Experts of a small language model.
Size: 8 layers, width 128, 6.02M parameters.
Experts: 32 experts in each of 4 layers, a softmax router.
Training: a variant of Adam for the experts, 254M tokens, 3879 steps.
Below are experts of layer 2 (counted from 0) of a mixture-of-experts language model. Rows are named router (the router's row for the expert), gate (a neuron's input weights, with its number), up (a neuron's input weights, with its number), down (a neuron's output weights, with its number) and show model dimensions 64-127. Each number is 128 + 32 x the weight over its row's rms, rounded and kept within 0 to 255. Numbers have three digits each.
Before each expert's rows: a language model's description of what the expert responds to. This comes from a sample of Wikipedia text that the model never trained on.

# expert 9
It responds to: Latinate suffix pieces. Mid-word pieces completing Latinate words, especially suffixes such as -ident, -ment, -ion, -ition, as in president, government, region.
router:134115094108095127130157125104132128123149142111145091146143132155079097107156073159095058136167115126130109066072112057169138145135103084094109088135087113137166130160117111103071150139145110
gate4:169078121176123139076075178130148157149109090121112134098171151110128096155100093116138122141095159141142106123072122151149133196164091154187063107115120168151172140084133187144116095178133146
up4:065111136117145135131178096060157127174162116093144093111065096139124152134075187147149087116169114084114161162141125160136139019167144119104138125191094147149145096181136096131179159063117124
down4:117093120069105124135172139097151131142143112190176119152155113096155156149105057155161049089102135097081104117128140108138151109141155164180114141146174118138118143100155179102141124204145065
gate5:142112144170152191125149109128105089101125167186152114132153127169184104097144113094110102143150103135116176156113092144130124179050100107117132078158085135100105124118089111117068126111094153
up5:110111177111135115109134113068183147090167118144065090192146163100133136165122134145150104090134118142121146165126174190115152166091112136145114135101133078075128109124119151142142112198154120
down5:116122123127139179147125146070107117116132159159130120159221155118123073092176128131099134142181120086132151110122166103130117139093044142138087138108122191131156124135148098141201165135117177
gate6:086176134135164173129117102165108176117115122153168127140106146175194123144047112139108092126155128121144083171141065125129166152124135139158109096134087119108142132176073111166097150166175193
up6:124156151154091068129131136129134136110104143100143158111073151100069205097169163095171135105077127126174127110091142161155154161136110111094121143095156143170180133108067110094151091193142168
down6:103117129182085161164162140183130118110113159089166134073115165133104134152105151168123117130064115115123128117129082161176140142165154104130120146225116082095146123121112160062210132105186081
gate7:188090121139106156163070124124102143129203119162115193144170043148085064088129159112117104110170147138119110112119109125110118147139180132116070122170129152156153167117146154133117100162175122
up7:155089110161176173151105106110147133131167095151099118103147111127090069105097097115115132127127118141135121100061172090161190137140173114122087111092118156145124142147220141123150123099179137
down7:138179084157154082097172164171118209162127132127125128150163136093106102135141141146096149171168082097053165112160140153118100106093106116139128172146152131163063140128144160100157099129111114
gate8:117170102114106117078141116080098079126128122140167118118122159084087137150130093169131136117155146155123115114120107142139157100158146095111083185124157066146151057143082155162055079156120051
up8:163120108136085151147143084183168140107122150162114168120108179164099180099147128092143082147075119097123120130143101184168087088197102163134184156134130170086135154151187083099148167123095174
down8:195088132088140138186098128087112098106168152150103165141141131159166163129145157111159090156106128120184166077144080117081168166167112111197185136177142134117158103073075128142127131122062123
gate9:110146150133128096175140134098116092078143128111125184100155159114141165102121155140146131153135072100089130137192126145204147229149144143108087109154121173103113105155150103126154124086155118
up9:102173116137185149073129115112118149089140118126168085152127138122135102180115109125131181149126134055135153110073150099116140124153174173073117164126158144123175139128045114174071136140132173
down9:126122175117143168121172160117158106146159107166094079083164163110213129104122062127119132102144144131106186085104122113114150132120190091129129134152112158097081117159099121080131165136099144
gate10:128123113155124083127131159155135111129126133123115126147117089151189106109040153136093057110130126080145168157137196132098107215099141162140116126117121119047143088150090141113121081132095153
up10:165116123120158098113105203117144124173068145167126114149104123115086106086077064172137143120118098130213093074136056106117093139134159103131126076083101144057143169098123169070129154157157160
down10:106116144116125142107164074105085085153151131091189167106163166151122138162150119111147115164155089160099152106184168175185157109137120121131135072171165176133132127101110134136126060182155147
gate11:105154161106168168205143125108134122138147172132170117134158093062085120147088102109133135142149153187194154123116152101143183110171144129156108135109138142185123116127133119083081073177145082
up11:137061142097089125148183092098180124171113105128080071108116136150095130115135154132126097141115100139076112155196093134100112135109102114145096128152106167088176130131140087201182098117134129
down11:160069110119138124072144165111094113182166131112106130145100096077105147128082162089097098134128065142130137100157153151127166154139150118119113155096132146105129158189172181078086165185175069
gate12:123100181150104160043111095098086128084183116107111134165161166184127112125126106053155135099077099175134119152070107155181168121115107144154150111140094096078155169084157127130048138162085150
up12:126170088108143102130091105121152070115084175159124097097136129139189106195115122096125064111094189151139144187164156131105152135121137136133161203106183142094081089124112125185112191130122103
down12:101105143082160075142131133084106097141145128129142167156152046134199111232073118205110110155107124150137097150090091041136110188096107101135104144104107112160105091150094096144169114166167100
gate13:149089122110140107101085149136161081098149157139157080104119110146067129201107148151117172138141132075174163176054173147095104156167142214120153147135115138120189120149162118146139055129113155
up13:123080111105125143140114118089157121114137113148196091090171159154116117137051140180118108125155123091071162111068165119125143103127153132117141159164072117119097127152128148149110124154122097
down13:076173134120094124114159145132124138104141155075180164095091146062126159137114146154136124123101124109070139141126153141105174112149135125194094107175104150093120163093166120151064082166107123
gate14:144125116121189121105102120126106162159174151156129124139153141139141112206140070088147067122068092135184131081080132138117141070139163059177136170137133117102066174118155137125118158154130100
up14:147145134100114084118193168113124113149120175181116178083152099156155190099101144113088103059108134121139130147134162145080174150156136172155072121188183144160117115208153138158157114119096123
down14:142152153122140139144101183172173097105130124152113153154089215099154081081169090077185123201128094081166147120115123120111140103057119144146148125079121114071107174101116148115106086150110167
gate15:146118161169104088141133176078105125129105087128112111101143111116123123103155159167177108132131105158072134147186146143157117166118097100156078061115188153113100100108078134095104177130078132
up15:115113120148174140117144061169165117079086105137175102204110101124108092133117046091161163167171111100127149090127056145083100170081134181112119105130107144115127139148140186156076121112147178
down15:170104105135127192118128101112139116141150098146186133117070169077121153169092112136181055149151185157131134101122168135156114131123127146091159148166106185150138148104160100134133130117072099
gate16:072083156106112155128132136108099174146148121150130116107070102200124157141165124144110151125122150127138133088158170076119072137186150067170128100152143124152194145142066146131171170099173129
up16:142113146161070082129112134141157184163119139118193132137088148134091199095102157141139163092133130155138083146133138110115051133155125143164071082151094128136120200145116128099152115141134065
down16:145125154113163118117075130162103166113108131111074063127137156115131151084151098119097173181087083136180162097131123130138102104150107167128138189146162127144111126149130164174184101114165148
gate17:162155126140138105136148150099072072129071156157140116100097123061097145188178108086106126114097135157115119151094165122192244147123111160133155143083182149127121123079156117124170149155052107
up17:166136088099118074142109111136198092102088133080097176128173149132170095108136119077140098141125148079148147150097146084109119127179175127134171110137137192118114149101141057181055117099112094
down17:139163157118162119144153130057149072122134168151116093122135146100123102153075158141163153104120087091091093094141164115097112092071147110121110158093086167164158108182117131156120157154152109
gate18:115109121146118181164126084140163147148142160090154107139120119147176158126116164143140170107111166153099196089091155084156070099086177156122145077136081145116130076074100139118110145083183142
up18:119184093095192126084119144124099132160117150177127178138091156136136182149118095154156143109143136102090115137106115123080101182153132139156152162126137133103143189167112096168118078152131130
down18:197146119123045180137131096098156129118166148134131117115108092154109105148128123107144146118162113109096147095056203130168161101096156101149155098186178114146097117138142114151115133115191141
gate19:157117181116183114086120144174130088100109122110116093177158169145088099105131075087095086054102124145110100080139145115127163109128138151129069118111130113112074131139154131130086152100080163
up19:140121099096148162099143126145124168110095134155156134146089144072085106156141118129108142084148108109130161129143175071104136106164126156094135127155110150107154105150128159094102144106045138
down19:090076154099156157165138157128093128138127125107123131156112133054142171160163131096128110158113121133169076198151053126085121163119086117130132127171144124170154055155090107102177107119097124
gate20:160113107130116162117156119165155139160150081168147165118110096123101140117127131081177117123094133109113111086093143140131135156161123131126117156124053192180162070151149153133081113107145160
up20:149118171108121178119093123108130189142176108153088089117122182134130063096098146152103168130189110172096132127127160110134058149186115153142075126099063131118184160150143113110144086102156101
down20:097141167117097183093139180118080059148155060203175093130142141152097166172095131130133160081085111136118095135103111169120150107205159195104178167115145146110097154136134113156108142155148174
gate21:072115141128114148115132132108152096175110067137117098159119133156161134141088121155121132165123160054179112133103124100090169103128176219127121093098094083172128143110106141098113140149165108
up21:071074092111159085087206132122158126169098131096125058127038074155111108123112072127122137105144115129156082138135178104098160124138145146111118120077094088097164189144193119149128151136126164
down21:082120164097145163115130140112118120124209127076142156114117148067113150122187098143120080113148070157074118092174113204105130177100034102109125141145109158138149122156125150070076140156103128
gate22:138108156129155158082164137187162119158097120121146080208176077147122128171149183192137134096129114069079121184134116158166151149139064106157082139139064179072179136133140110089118180137100088
up22:159150114175146177138152111178094172110185150139141085184160134099161071117131134184100111120088161049180127104133097104090121137107114128150162065128102098098143095124170128106150146116129119
down22:125103133176135100112124134170119119170129132054090105137099132171086144127073085083068183139179153167126148095132148129142107129092131155159097165141139104129128182117116154151176195157153138
gate23:119136102121157102107116081109181133105088195080159110087146153136124090165149156139120096110107183172166137150106063125165132141125170133106117155102153122122122081119052130056093084156184130
up23:174142110085226172111091157164124132125111159109106093125228157179174126161137098086120106080080083157099127119058148173131147099120173177120093223174122140154149116158138172136096144059160156
down23:105130181056163125141118199111060109105152149151127087097171162105184087083126145152099050098113110137141105180137183153087107151160161147089123144182136116107092131141145151127083132133134122
gate24:110118152080158192128105089122090154119134181128163181161115145147138156093085100145177110112087083097176137075129070170097119138142140103105125095096103188153081107123108115117084098195103103
up24:169126093133125169172125150138071133088133086148105092119106088126160112101112123179100182115184141133111107144112142155154161146138094103134156139107133161168181094174170120138099164097113174
down24:147127128102181137046129152139150080142112093105103158169133181138125153152125156140099105186078066108152058094157143104125157135206073153127096083146066150095102138084137159101143094114132116
gate25:142056080120124153117124198093115103084183115139068114167150147094107104143136115171163158083134134053101110057089124149118166146123179103151157118120153114115127091136181133104141126164187143
up25:108152098091206187158135206112060131140157131115051123105101116120108115135129118148125150089115124099057168166126110103167190147139137121166101102144081147143114188136093096151120161113183187
down25:078116118129167147094088109107122157118140102139201153091106124097111168169110121181114119185143115128126138132195127133090082136140077063131136153057188121205094149113185109140131058148086097

# expert 0
It responds to: List dashes and table pipes. Line-initial list dashes and table cell pipes, plus "to" and "the" inside prose, as in "- Born", "| 1966", "invited to".
router:141078111148097165158062156137118166167120101162109074123155108118184132154145120152159177180112175078147081078153097066078157104141128183093132166176154109138112096183177134125119126077121111
gate12:092114127118133131134132127089123092143132101095069078098144129169135087101112081161150140063134108159095138120128109094105093168101113149188082122172062170175164161184150124136110129135169072
up12:106086189114183102162071132145111142153143106205156184149168177171142168131140109200161147171087136117165088106171136099125102090115121088120122115152121128183153060080084171133095123144180143
down12:159092173180135124093110156117081173122113077151093176148134137140164086151147145160185104167159127080168158131067096065169145095141116124168125095135165106146079111167088048165145121131107175
gate13:098079139142106092118169103155200091166101086125145093122155096089066174189117166156129086175166224112115136078113120094166118122130162108117152140130148168104188071114156085095125116101149152
up13:152137150136134102192118075157129168107171121148123132117094125097157161111098120074133138099175138077208169125120065128099129137127094130120110075089099092136102137108097111141110098126133158
down13:137115168182143139136212130102155131097121081077080148122124143101101160130112137112089132090141129127085134148088136124081098129112113054166126072143106184071073152141078118061142106100104119
gate14:173116134175134114084060128117176182163138095153098172064140093128080136161105107158144130126150129100122168151113200150133170133115093127132133147126109155102112169151162185201085102125129108
up14:163176113123120032104135118105165153122105131115105133139151135133139134175070130097109127141071137114072134102093194111139214111125142118107123176099216127093107131083176129204089086148142099
down14:120091138141150135072143151120174129150169096132100162146086129111147162176117101145180062105134112090061071169165066140077137127112106110109068119080147156124101108113151066178120178136123151
gate15:154118118159156112173091134090200114119127113140078146136111154123119138070134109183125172121092180087126150074115142108100113182151092179148186148138133112110125083105088187155147105116146057
up15:072083113112106148137160151176112166137101198154200100117087155122121110078116131079155131074130085153140137163070075174158155075084153071114048169091097111101107121096165178186122106125102194
down15:129094103090169083135088149137139107110123158159145095212165117155074096137131141113137098149143142132131179133132091119140114166139215133154182179124121130186172103113115131107059137158100068
gate16:132144094109144151173056149108126077130154096118116094187190135075146146124155095222191137147145108151094126156141092113150152117135188134160118157089146167097132124141107125118068123133148098
up16:111106119053073054119096140156099095141101055088082115116134161067169171143103127126181137136155151095146106111154109090161146134138093129180121137093109141075088108162090134127127138143214130
down16:185139116151110113104168172101073121173139136105109129132101107092153111213097123065118166075116140156152103119152105160179129141138115084088125069114072147112079108111120111141143165151142177
gate17:196155140134093203099109159087121094074155152073090113172104185088134093156108116130121122116132112140094190128157088134178205152107115151140182164101141143049095084093151129124140156147155106
up17:141168090103122132113105155033096130100139171092137103162103120133135102145144109150141164111143127132074104097108076153168181067152150153127083115129101069090161066139127137105138148098112099
down17:173106187154142121097145163118120191141136169121151144121122141124150108126114141118175126146113124097092162115152115119098153161141096136090113122047084151105148101111151109062124157107099149
gate18:149065118098124085145141106167151123109094127148150160164180110081111114159064122137108133115097132164139150152110136098162181096102163129132144158141157164144196186143097163155179161169124089
up18:098161154116127132162082095166128150116151071124122171155071073094144110112145156160079138146101127134126149069125066187165137102197120085146169122097152130180086104123156110165127144156070141
down18:172104057132113127128174146177119138122122149095120103096143105092186129108094100060080100159080128086152129131115099167119171165080122106159142082200138157170118133155151181140125127136133097
gate19:169116150082113190173100152127129162149086172121166072119138119096077136158117141132092136129167175062181137083082132128121129134117130116147121161061133136106196085146130137206129151077105105
up19:126090151039096134048103136135112137140141119163120155153123121083140130109120157167198130138132122144142144093182075117152174097139155101176170122121107128175135137111087147125110170154167117
down19:149101122154129165128166061154121187077184138148130150155109114109070142126186165117077174146185181111117083107120125118241127094140136140177144115105094121125135145120113110162090153150162132
gate20:119113143120151141092164177227147169135130129128140104130126174103147064165108102119110108114078117071155093118137114087151176166129150174148138121162100175139166103106129116082142082094140147
up20:161075141166142138157092143184129179140130098092147116089157151102144085131077158092105142084087141087163152162120112113178217160123098151168162139165113130154108143082147083161132118152090189
down20:128110089082176049166122188152137090217091114074117104079123118129099146125138145155067098129099082158134165113075075134099123135111202168151072118122104073130123150114114134132195147177148153
gate21:113150112140118083102133198144185110120108108135118153099063133176122138124085178102132146149150170137202164163165139137119169193105076169067170116106111143137154038173146196157149079165138099
up21:166150159133161149153129134123087089147147122210141169101169067141100138113138134118064153162107083148077110142114215172138136119146110065168128133120171156073103081102088121098081144118133114
down21:097131166202131100074105137160135159182134124135099090083117158139086128096150135125115096064083169073173124099147116147089082149176096137116080160102132077115169133122171120129143104084139138
gate22:146132167089102171109135160138151155107164129130191122130200088105073136220094136170178101148117167119105107143135093073096108109140134171113080125108164146163156165170140134192143157091181093
up22:204066062172152141114092138160084138078153089101095153115095094101182130133096089080165087138117137138128143149118103133155114141144066147118122112191146179140117132133125119145143108148179138
down22:109159145110078177199131140094123105136155165151118103092097172079146116097148100145157106149134139097146079145123116134154150125094136092136032150118110133104105159113143154132117127112117094
gate23:094112193143166098117114120094130140184076121075092133116093214157161063173081136128136160153103154105155125140117111101154165118087127100180106105173092120136144122182162131126103103107110216
up23:077137146145103161166170135116139111158154158086088116122143176134158161107070077132119120103164197179108142152092134142164112116129159158134131124125116146203079213176132205159102128166167154
down23:121147143105141072144080171107155104158117086078081122102143198141113061075089116127078155094137110059144153123108123105133107145107131123207093110164120102149133130167140164091098128074162199
gate24:117065130091123156145152105121065119100162112124130181160119199106153072112121093184138136086098124085165089119103104127115161177126105124133095127114098151150096128168143142069119087152103088
up24:130174082131156156122089103100112080106164178121091135100074068141158166076140118155163167178187101152153152123143092133144143101140149113175150078102129202120104089116137050105127160116099140
down24:148116137105130147171138160146139102119128116190105100192152129146103147148154126129132123161144172143155064154192172152052159110145083143130137099106042116080125199117129133197110188079103117
gate25:095186150124142093124096131140112156088163118069085083107172193149103105105058156093153154147099124077061098144134145165182077094175132113130172128100072145158117127098160171143145099140143082
up25:081083101146157142062151100157081139125147079105118152163132099155108188156180064106128103130147163159116139082149123107120106169108123108166145098112157125153154143145097102094145141133123152
down25:114090136078074121134114125140056150154152092164115102101118176106140113208150069130119109166111107130141097149122114048117069070119140150123173143101122095088157061118084153121108131089118179
gate26:179070136166100091145165160140159166141128130141101101078155130198089056128076117134123114157118138116169108080091161051116143115121176122152129143115147116138199149110117050139168161105198163
up26:098171156128136184114061159158167154140116142160118112162073111191101148110152076153133117135098166117143129107107092167122106117161082147093123072186147104105147129086118250200139147168156136
down26:110179155120151120164133200046147108123128138165131133078118140107122094159061108156132129124158080173149164137098150189148143127112154045116106163171095177104164096137154132149137152101198137
gate27:146159081092122104111058141159125130110100080120087101122098110124174166149127147116131123108104172120103118185167135150126139161122089128149125113137110194121174075129129107110124121123147092
up27:139158157123108089141129135198137171115103123110160103080138144114158095162139146174102119131130108090160174151142141131133150097158091148155134108159069138162103123087089165140100120145095135
down27:085125127094200132120112158114127092071183087085134082130111135169127045110184162120152155123126153094186140083099070114108108147138153132096174089098134159089094137123087105060140131088116135
gate28:143197120143122146129093090099109099098101137135181143133142155135138161165162179152124143109129162174088101147159155130170170151099106082087115204158149101118137145101062117153135163146149148
up28:104115157187116033151087159126203152124144179157132125157137117155110175176118127146160095173071075105108096100138141143146122102144129122095171133112122124066112084139118136130123121115109103
down28:115182103108113128081116110155105104191149144177151098137202162162181197119129128089168159101100122174114143105163093130167114132145148158108137135169087103131083150116118182091099128117112076
gate29:120171187113184101165132124092190137121131176132073106110126172093075074123149149173089110109156153132182122104172136118094227155099106172117118134125141157140142153119094114112103119132124103
up29:103142128151138069140127167080175131137144200209122146174134178108066147130138181152169178168100160109179175102109090129108184163127106092140167080075141139111122138182147089098162142145101131
down29:179169169139094103110124130197106155144111153122123118137100091153187149088178112134149140102121199078144109111112126059114114093154140147142141108089216076123160067126129088091105121089148104
gate30:087111118137058167184126109068150088118133167138148102107166163124093141122064129130147098072122099111133116130158106125138187163130102188164086156160156138114109117130098154129138160107093166
up30:134164125161134096111110104114126148174109128133086137131078133138146177146218111079183149121132117142090143132117138092093095164136127153099172198103173132108075057166178130071147100121165161
down30:135148141115123180138129079072119125071131136112120156128172108114102168117117087116150077116097136114158063108128106079167154171074132133170097139087176137098122155104166139115069177139137101
gate31:180131155176121124116093128130153129083117132119141078155191126167121137178115075124155144130112096156095126110129080116149135183083154095105073093106112088072127124129116143174131160117124142
up31:146085091153115021117104141157160138153087146183105063080191175129135111117110157183080114146127134141202101094139149108148121140121168167167088100164082101133154118124111164089092110141164168
down31:145122147148099110161117108165094164172119152135073150120085152147103154149142113106144139144086138103138123089113154124157069094185147145155111115110096089131112087178110125160090087153138120
gate32:176068090140158112197104145078140157154139136115112137053135156178129101160078152073144146172061157148060125147129146152147108127116156132144098082181109135172181101097123168108165084131164113
up32:113154144134179108134128114126145119076076165136087110113096187118129113181172143119139162163146129109102114104066122072098072075150154110105146075111152091113097114092171102059101135109140163
down32:076178211099081140137123116151132139131105117178148082084110139106109149116146117162165113062147146183146135130153183111088164092126112098035193173158159139102134160128101149176170159114076172
gate33:086113113096129220065093150117154155100137137111107171179146092056099117095149145115163127072136113138139131074099077138103153102122133130130136170122115089134145075093128110109132162182170127
up33:147173115153185150151133113121126075151140078167166159054152138169146109150155105144154144071206128123139163170183163087174146175123103177101055125139130113115141097149160109106124129092127123
down33:132160110135133124164204134101133139105123132052190131150099145121133114123134103098091094130089156129134177118079153100130164134163107090152090101145093079203150114104122064108072104128140159

# expert 17
It responds to: Section headers and table cells. Wiki section-heading markers == and ===, table pipes and line breaks, plus word endings like ople, ublic, resent.
router:159105112134102091119144182128104088119139116095107071140133160071074085076135164134167173133105150136125097089155094110119153062155147062179125126131158127100105170179152145043080137152125136
gate0:182077154187160107135179122184107149133149101122183123098108082096155137086174162132158111127122114162159145122192146124141144184138142108123148125127145116170153119165155110135067096126135135
up0:139155139157040133143121077101090116143191092047140116172151118149135124143132094164132132122184143169134153148135136133152075098088132170173104058151145141106144148091135140126190144023129072
down0:144114132166166137120090086100110179159157152128120099152187107132108136168169115180094081137180121130121144170160152166175142158070188165118101147117094104141104155130113132121058080130140195
gate1:121107124141109155154163141088151164123135145164138105104127104100131133140093092150130153141102173151146135093095158126114159165087178118162075098082132178110112165086126133120081153177167196
up1:096117125093084082127095100067170075089179135146114121124177145109112198136116094079099098084085092124156183054090117159131103067096136144202178102126141142118143155125125117129182154150111126
down1:130167151188139113157198189117132141151067131167119141111078153158047154132127148128154146107155113127111158142157127111197122191103053087165121097093176111151187193154165143075118137138132128
gate2:170179174122154112120115134154199109160106105137150139161161120113105066079122108089117089158148146117088102077139140101160143082160102136155187150100181083115132116155087161169104123090157125
up2:137111169192109150150128078139086113113101140126102120152048150190138181114131067110142176116130064169137159142127084100111118167112128085159122100160111123167146207145123096134143093129077123
down2:117159106170144081117091098112099084070148102163061152157109113121157099155117136134195103096110106096109091098038141126112113104184156178113172137084108151067120115079094115152104094132172122
gate3:083170164097134174131167110088154113154103161130136125179147093105107144151145157208104157153130104159106164066103119139103129188137162103073154068068137158069125150049101112161085146114146109
up3:123120172164126103167181094146155112161177073100104148115176126158098115081144060166132124176109106116096167133114187190140159113105152151100092152164130113168121152072131087140111090147177093
down3:100108124128202150108162135107162083130137140130151132143168078078156110137100202168138122113083095181123173107121129159157141163171154147082145133157133150109115122090161133135193147102077179
gate4:158072107099189119083148102139115143137103180127094084160185051096149157096107120186110118070159107125170109107164094058121132138168121177149161097102137161127161109143161095131132107071128076
up4:131085135110132148116167120153067203122091170084113129175132084158118149140138123137102165140152182124111062080155109109129153105154074185119131100149075131151165091087125142147190138080145155
down4:121163142145081185166090123128170185143112181132097122162201183103157163132141189126095130119107105082126164118118119135142146183125132094124119122121153123161059110115085130110162140193153140
gate5:160081070116103133126089097134061102051121160131090124193125105118153152085111164170075115126153164116105125149124139133170113171171121161168122116107112131174172173167138098113095104140076177
up5:139113152086134145127105061133129124070123090091129126126069157137155137094108156178097101123167113114133155160138174107090093133172092143077136104110116083123134155143076126122121139165090141
down5:096138104114077131184126101178083154123076115088133161176135126133134136133114172143128153125097124096142134109105119158125113145118139105091140145160095135099145125145111134123195110080154113
gate6:142124156136195130041131151111093131161177122114101128135123132137086116161089130163095171113156130157117139086122148149119115089118164109167139102119138146200115161143099136106162129219124059
up6:102111146064177164149081111126145143163126130149141109157146085149092088133101089159211129106114096095069157125124160073082130124126107138148097135091164094113153168085107177117159160165162125
down6:165127138123084160146160128099136074105123169176108204131140144143086117088157095145090127165118181199118093187169118125077127109084056147198143126138171136104108093113100186134172152093131097
gate7:156098173144126173099100101107153113063145084112102169147134162131102081094142092133167140101164083183141152120092122139123121105087124127191178096103093070165121068091108083070136083104182118
up7:127063092182169169095162138122068104126183121158081118133094179130156149142119119104159096193140079186113092111140131147143161176131127083086149146082112124164138115146188122107091125176115194
down7:127062143078134133133145132082163124095135122081136102085143093168129033116133130170150132131162152198141079158152120104074123130108188167140125100128160101116115136159127160096120190173147137
gate8:108069114068145118159102101068118142104131119162076127074099090122105150068155087153130145115180123058172141117119116100145083124122125126091142076128147208110120126156160111106083161161118136
up8:181151111130146140111112141170120147112153085074179101140146191134114081104139163182195140131121139129109190126108112051089095120106102118156126166112196109091137097158098194118133140084144174
down8:095095125148143157085134112049109079135184111080110085127106135164122142131186113129127175111132118152188104078112134137113104124084079108153108182118091040170070178094148131118161095118048139
gate9:139075168075069153126173110089171178094137151155162136097093128165111134123122168153110102071125201140153135195132112116155112121170140159122093181071161114112095196181094136144111190152102100
up9:115198144181148099112121125104156139155143081088122058144147182081099119192083155174154131123106135094181109127145167190132128078114144126164115155175156082145152158170145156085200090121113107
down9:121068074075133102095146135100093130102088144174154092162151146158114078134091165099106154192131111081106194098103185110109081062106175153131077160116121137150103139144103207121143151133117168
gate10:158147115128125149155101099162097108109134046154195175145125082140089129153170077140114161137156186134142133134044155122144136126125162111111164088117170099112169121092118103148088140177180190
up10:104119163110158078160136153126165144163159156156100095132165155105155147160140162143116125142067148178131103128153135081073164099172139156157136148107179084138136210149096092082166099122141098
down10:164139167172138161078123135079108105121094142213192170100170148122105154088134161148170134136089140132115129167169162187136178121075151074152150164071116137083128098107145132123064169118115108
gate11:123116131151141172143158098149143072142158106171107068131072083122104071153165102145122099193132184116094181117119111111147114081172171104157141133118095111162188135153111109089184163209132101
up11:115197138141106124101120115143091171142133129094164127101149162136177140102157130107123132091192105128134163120170179148102095141139061125101150071146154161116144053110105191146108104090119163
down11:093137179112123044176115143175115097144113147153102121185179143139090141139106103044104113131115134155095130144121102089134082150062110124194151163122117085107140136178068108113104154149115138
gate12:106111141130143122127104159139135078103137135116124140100072107078144082122116111162088079107171138165113168127111131172189160130096130077088167116087094128117153035179104133088070122128156176
up12:094101115063175103136122183187171083106168057110119174177100135098136115140067108141165119124214101136129136195159059084183188092117105105123116121075124149138100145144070138073115149189115137
down12:138146117125146181143155123087095101156112147108232136088149151115181125095095182145138166048131137080106101159101123147125157091114177139092152144139153133148150149118159146117106119120064072
gate13:155155081157178100155090103106210150090130134075133140122100131104117168108166185110157130134086174140139080153147122161157144155159117115184098148136080141182123133148097117168110130193105117
up13:118099119115101087102182112127095150089135122168081167148172125165079149143114103157106146149103125116149179177070143192113185197110129139075128118131131145099177134065113152079099176163092142
down13:096156112163109149140124059140157128156146166096114123131087126123135081102128128121164107165096135138118140159109096178169096157126085147107130125158161119100125136094130121072158102122159153
gate14:145163147176147092107132120133098106140050150155096135125079102170122118158128147119095101113091140123052106104143112171114150121111131167113133145133136185100116052090132143128089068125134084
up14:183108139179209124098161152150088140159179139147078130151158116160133124172094169126144155112081090148088159092165167119092172134094121053096197162107118183139084109119092146121117141114062106
down14:097143135164119135080165167154099170136080112120103104151072124151132135079099160134136181147068078182067190085148119090119079131156093156058141101135110122156101129192132126107142182107138109
gate15:205087107126161175131174195102118151073135128105105106125102145137136144079126095181158161127155136131085101111193102130108073107109159121163148153122138107121129129164146062058065162095174125
up15:105088122155098132113087148151091098157083173149107049122160091127094131109159148113156144134093124144124123157127109129089124180094141140141186139114129163119132063131127081077132112109144150
down15:147094133120073090067150148153136096128063108190124177148075144118100114191124085131117133127082099129134153106141095138193179139168033115145087109142153157148091112139209118145102151149175089
gate16:098113144169127069128117061142160114169141149160155139078178111173076079117151156110102142097155203148111094164097142178126137149146141108130164087140145152109163114179148155140166113172119082
up16:142146142172085145170086157186090077122134117120154111124089107095115168101075108203154141118134128126156079195201114125109136148135111141193182153132139104159115086095142087125181191166101137
down16:165120101098126063159155117135137131112137126134155138100135121129091105139143134136160136150071122142167168074121145110163180105177054183186125144085109178105122143073122128146108112159096098
gate17:171129095115165115118065191151118109131150075112098099118121093095198104079114052121217128112171096129164180138104128053160186157071151044153134136124161100118108201101095126121131147156134132
up17:098082091173093140112166098048140105124125145165114173147125128132124192139206095084135153111102134068110113105104153194156099098134140087164112165132173120114110209112199104145119148068113147
down17:084121122151146103159100135142123092107122078106153142120139187119123147140116112147104075105060161062109155176149108061101114110130137174178101101071141139175069121101118095090087114068131094
gate18:134097139133180149134171120079112074180107082063154120096125128146125127147135105127097115094130089175079164142125125128202155125112071151119133112122124063115099147161084126161122179115143121
up18:178098147090113186132080111102156097148188143099169119105176142152162114101140099201058112082123089084202136124163084113183124117089128140124091102148087141123157096132136123144196082173124109
down18:129101112127132158109111139169180104177095112139129156136140156141116083161104145087163139111107123126119154095134174129141123091122140152139105170137167150191120137149154082161116097189130102
gate19:183131148159155094160114168087094118148123120144104110168170129101095081138174063105108153113149135104157126106079135103103182177097152119172117105148152127058156190160145130106109101202178111
up19:096094167113087129084125085111192132132102173117066129095146124107152157156088089113171111094112103155135164145131134109141144158170122129090105190076215106150152099091158129108110122132171120
down19:154122137143156061130176139115110118100144163175082160072117137148138113130137119042133132115092122147156156079115191089120192152161149137170137105091077129118159143074153116172128115145164096
gate20:171100191087148151128086155192100098128114082187103160129107145164186114146116095106149109154136109169099143141170138120123194174162172119145161148158186116114124196100113181067180105168142114
up20:069157123152154225105146146066082143180133182087148142140072124115110090121080101175128077118094094109153101146093118091114167133124131068177127080149112117117115100126134137197119167103110120
down20:141084129151155171078116143103107141166128145129123158127156114166131096089144116127197120147130139152199136157163181131124169147122122119138091095152115140120156128122137150132110118195116179
gate21:143151163176151152062141106080125162120168089135120138103078095127092148114138112086132150174144158107078094116100140160130077138154162153173076077142176138128207118100098103071150080185123116
up21:151195114175123069128119115176168119151113136120182147123152185153072155167095101019098114076112095072123112089098083127091101149155095120083074066156106094088138095079130168084149172120141122
down21:073121097095136142135137110144173138161138139165149126136103156173186095118134086122154083139114172144126158126118118113115094161136097147125132152143196122132138170141152066150132097145133088